Weights of a small mixture-of-experts language model, trained from scratch on English Wikipedia: a variant of Muon for the experts, 923M tokens.
Below are experts of layer 3 (counted from 0) of a mixture-of-experts language model. Rows are named router (the router's row for the expert) and show model dimensions 256-383. Each number is 200 + 20 x the weight over its row's rms, rounded and kept within 0 to 999.
After each expert's rows: "gets" lists some tokens that make up at least twice as much of what it gets as of all text; "comes after" lists some tokens at least twice as common just before its tokens as in all text. This comes from a sample of Wikipedia text that the model never trained on. Tokens count by the router's weight.

# expert 8
router,178,201,220,152,151,169,215,194,206,170,195,187,221,216,194,201,202,185,193,187,200,213,189,216,174,190,193,182,167,157,185,211,201,206,208,181,201,205,200,177,207,209,207,191,232,201,203,186,204,193,176,205,186,228,211,177,210,176,196,188,224,195,207,196,203,225,241,233,217,166,187,199,185,219,195,160,171,212,175,221,184,207,206,201,188,212,231,206,195,196,172,202,208,208,199,210,237,201,217,231,190,206,245,203,154,207,182,218,199,210,185,217,192,170,191,185,227,160,181,177,207,231,215,204,202,178,207,172
gets: ".", ")", "\n", "\"", ",", "=="
comes after: "s", ".", "4", "3", "7", "5"

# expert 15
router,205,190,181,174,223,172,180,193,210,196,234,164,206,173,214,176,198,221,189,182,200,203,216,221,187,208,176,224,220,233,189,222,172,177,201,170,193,181,201,191,176,193,221,214,196,188,197,203,218,164,190,196,203,202,214,192,223,178,230,220,193,237,203,206,183,222,205,197,190,218,169,172,197,186,198,200,171,217,193,211,170,220,198,199,208,211,228,200,208,224,227,213,202,168,178,240,191,214,217,216,202,196,185,207,143,187,225,195,204,200,209,197,211,194,174,209,188,179,214,185,214,213,198,185,190,209,212,213
gets: " |", ";", " /", " May", " September", " November"
comes after: ")", "0", "3", "%", "4", "5"

# expert 2
router,175,207,173,202,233,233,204,206,176,180,175,205,211,182,189,219,222,181,163,221,205,241,210,229,190,196,212,205,190,232,216,193,227,196,231,238,203,219,188,217,245,193,225,218,219,198,186,190,213,187,203,193,198,166,207,190,188,179,201,198,208,204,218,178,230,172,214,206,215,219,225,169,247,195,209,209,224,212,256,255,226,167,185,225,210,206,192,221,208,184,166,207,164,200,208,179,180,204,209,166,226,224,220,190,194,217,173,219,221,233,234,203,189,197,199,184,217,253,200,200,206,207,181,191,222,233,188,188
gets: "|", " |", "-", "1", "2", "9"
comes after: "\n", " ", "1", "2", "4", "5"

# expert 7
router,196,203,199,226,219,166,169,198,192,193,210,156,198,178,192,174,194,204,209,226,154,198,186,231,180,206,205,176,174,201,160,191,159,186,198,214,179,222,172,204,170,207,211,209,161,230,190,211,205,202,185,197,214,171,212,170,179,180,194,257,217,213,185,194,165,190,194,216,213,198,195,208,210,205,192,201,189,170,185,216,197,190,235,189,204,218,172,197,176,192,223,205,194,167,205,190,236,181,179,183,192,180,192,198,210,193,208,209,189,216,185,188,227,149,219,213,202,219,234,202,183,192,200,184,193,201,224,160
gets: ",", " and", "–", " that", " or", "),"
comes after: "s", ",", "3", "6", "5", "4"

# expert 21
router,188,201,205,216,223,216,162,191,184,199,167,229,173,234,212,216,205,244,193,215,192,173,177,188,189,197,188,209,197,238,177,186,219,194,185,168,194,203,201,188,179,167,159,201,197,211,207,199,209,184,196,209,198,167,189,180,218,192,229,155,232,242,206,207,192,169,199,218,211,199,195,186,206,199,165,221,171,162,188,163,218,199,212,187,207,211,184,206,217,193,221,213,201,211,195,190,186,209,228,209,188,151,223,215,207,196,195,213,164,191,165,202,228,172,198,180,249,187,229,184,209,203,172,233,201,185,224,178
gets: " a", " was", " is", "ly", " he", " an"
comes after: ",", ".", " is", " and", " as", " that"

# expert 18
router,203,189,228,230,224,185,162,188,230,197,226,184,201,178,225,200,208,187,175,231,194,186,192,171,140,204,215,188,213,197,220,225,165,178,210,211,190,249,180,187,210,205,205,210,195,215,176,212,215,213,212,177,201,198,209,195,227,196,185,173,182,183,202,223,180,203,236,192,239,187,194,207,189,197,173,198,204,196,219,240,201,206,198,247,211,225,190,218,196,220,192,192,207,203,173,220,202,156,224,170,206,181,221,216,179,172,200,225,231,205,231,204,214,199,180,198,204,214,195,249,237,221,185,182,182,191,230,201
gets: "1", "2", "0", "3", "4", "5"
comes after: " ", " (", "–", " +", " $", " member"

# expert 19
router,201,215,182,221,190,155,216,223,202,200,225,185,189,188,202,214,178,188,212,202,166,158,215,213,222,227,188,223,210,179,196,220,194,202,170,222,195,187,201,212,221,275,214,138,217,205,199,190,207,168,230,203,198,207,210,168,234,211,171,185,186,172,194,183,240,189,203,220,173,229,235,146,205,200,210,225,192,177,225,212,230,186,193,246,172,214,202,201,181,162,198,198,188,184,149,192,176,172,183,200,195,181,168,192,203,191,216,191,218,189,179,199,234,184,225,216,191,156,192,179,191,226,212,197,182,211,214,169
gets: " ", "/", " con", " di", " "
comes after: " |", "|", ",", ";", ":", " in"

# expert 13
router,182,181,232,201,209,193,210,189,220,215,145,212,179,212,180,201,202,159,187,182,232,192,216,176,189,184,182,220,216,143,207,187,216,212,208,210,193,205,186,204,231,211,205,222,205,209,195,205,140,201,182,231,188,196,175,197,197,170,234,217,189,174,235,220,200,213,218,216,199,227,215,206,198,190,180,202,200,184,219,191,224,225,212,187,240,201,224,190,203,232,181,211,220,186,254,221,160,208,200,192,211,219,193,191,197,160,230,175,201,182,215,213,180,208,209,189,185,213,203,200,167,201,205,202,214,197,188,202
gets: "\n", "==", "===", " =", "=", "---|---|---|---|"
comes after: "\n", " |", "-", "==", ".", ")"

# expert 5
router,251,216,213,187,216,197,240,231,227,188,179,214,207,195,177,164,189,234,232,175,201,169,244,205,220,200,190,166,178,177,190,198,182,200,185,213,188,152,225,225,221,231,215,216,178,173,217,194,196,207,192,206,206,188,215,202,214,205,230,218,174,158,191,233,165,152,170,157,175,212,172,215,217,195,194,201,187,179,228,229,196,191,195,222,215,208,225,182,170,182,212,183,186,182,199,186,187,235,213,237,197,212,238,186,248,186,208,190,211,206,219,172,188,197,180,197,181,212,200,203,217,202,208,175,176,226,168,227
gets: " (", " \"", " S", " A", "S", " W"
comes after: " ", "-", " (", " \"", ":", "==="

# expert 14
router,198,235,176,193,194,237,224,206,201,220,201,193,212,208,204,209,191,197,226,195,176,214,191,225,175,194,234,212,219,200,169,179,206,179,208,188,203,200,241,142,176,192,178,212,208,187,206,226,202,182,203,161,218,210,196,206,208,222,218,213,217,157,175,178,215,182,175,220,172,197,192,232,200,208,199,172,190,226,225,198,222,214,199,193,227,217,186,167,202,219,196,224,163,236,192,190,204,178,190,214,176,191,200,198,210,212,221,172,212,195,204,192,222,189,208,235,201,187,190,208,199,195,184,214,187,196,168,187
gets: "0", "1", "9", "2", "3", "5"
comes after: "1", "2", "0", "9", " ", "8"

# expert 6
router,206,171,179,209,201,231,252,197,201,190,229,202,172,209,220,200,229,219,194,211,187,164,180,243,229,201,209,173,239,199,195,183,185,193,209,182,208,242,179,186,177,160,207,201,211,191,216,211,223,212,188,192,212,164,206,205,220,186,179,167,208,211,206,191,245,213,186,199,189,183,203,208,214,202,187,224,243,204,173,193,193,195,189,202,184,202,247,217,202,198,214,192,176,184,194,192,178,187,188,184,180,181,205,201,145,233,197,179,207,157,172,215,186,208,181,211,211,188,179,221,222,174,203,198,191,231,220,173
gets: " the", "al", " The", " his", "The", " her"
comes after: " of", "'", " in", " the", " to", " for"

# expert 23
router,201,232,202,171,215,203,233,203,223,186,195,226,186,190,219,208,223,176,208,214,195,179,180,203,210,222,200,181,196,214,183,224,151,202,189,212,182,203,219,197,196,205,186,211,202,228,208,207,151,160,213,208,181,205,200,178,219,190,216,178,202,164,204,219,198,213,223,170,188,176,199,180,164,193,196,208,186,232,207,176,201,236,198,242,211,232,183,170,188,251,203,178,184,198,194,190,260,162,222,191,212,226,191,206,213,195,214,194,159,177,209,189,204,224,218,206,206,175,257,194,177,215,189,217,185,183,195,195
gets: "-", ":", "'", " –", " de", " —"
comes after: "\n", " Born", " Women", " co", " Genus", " non"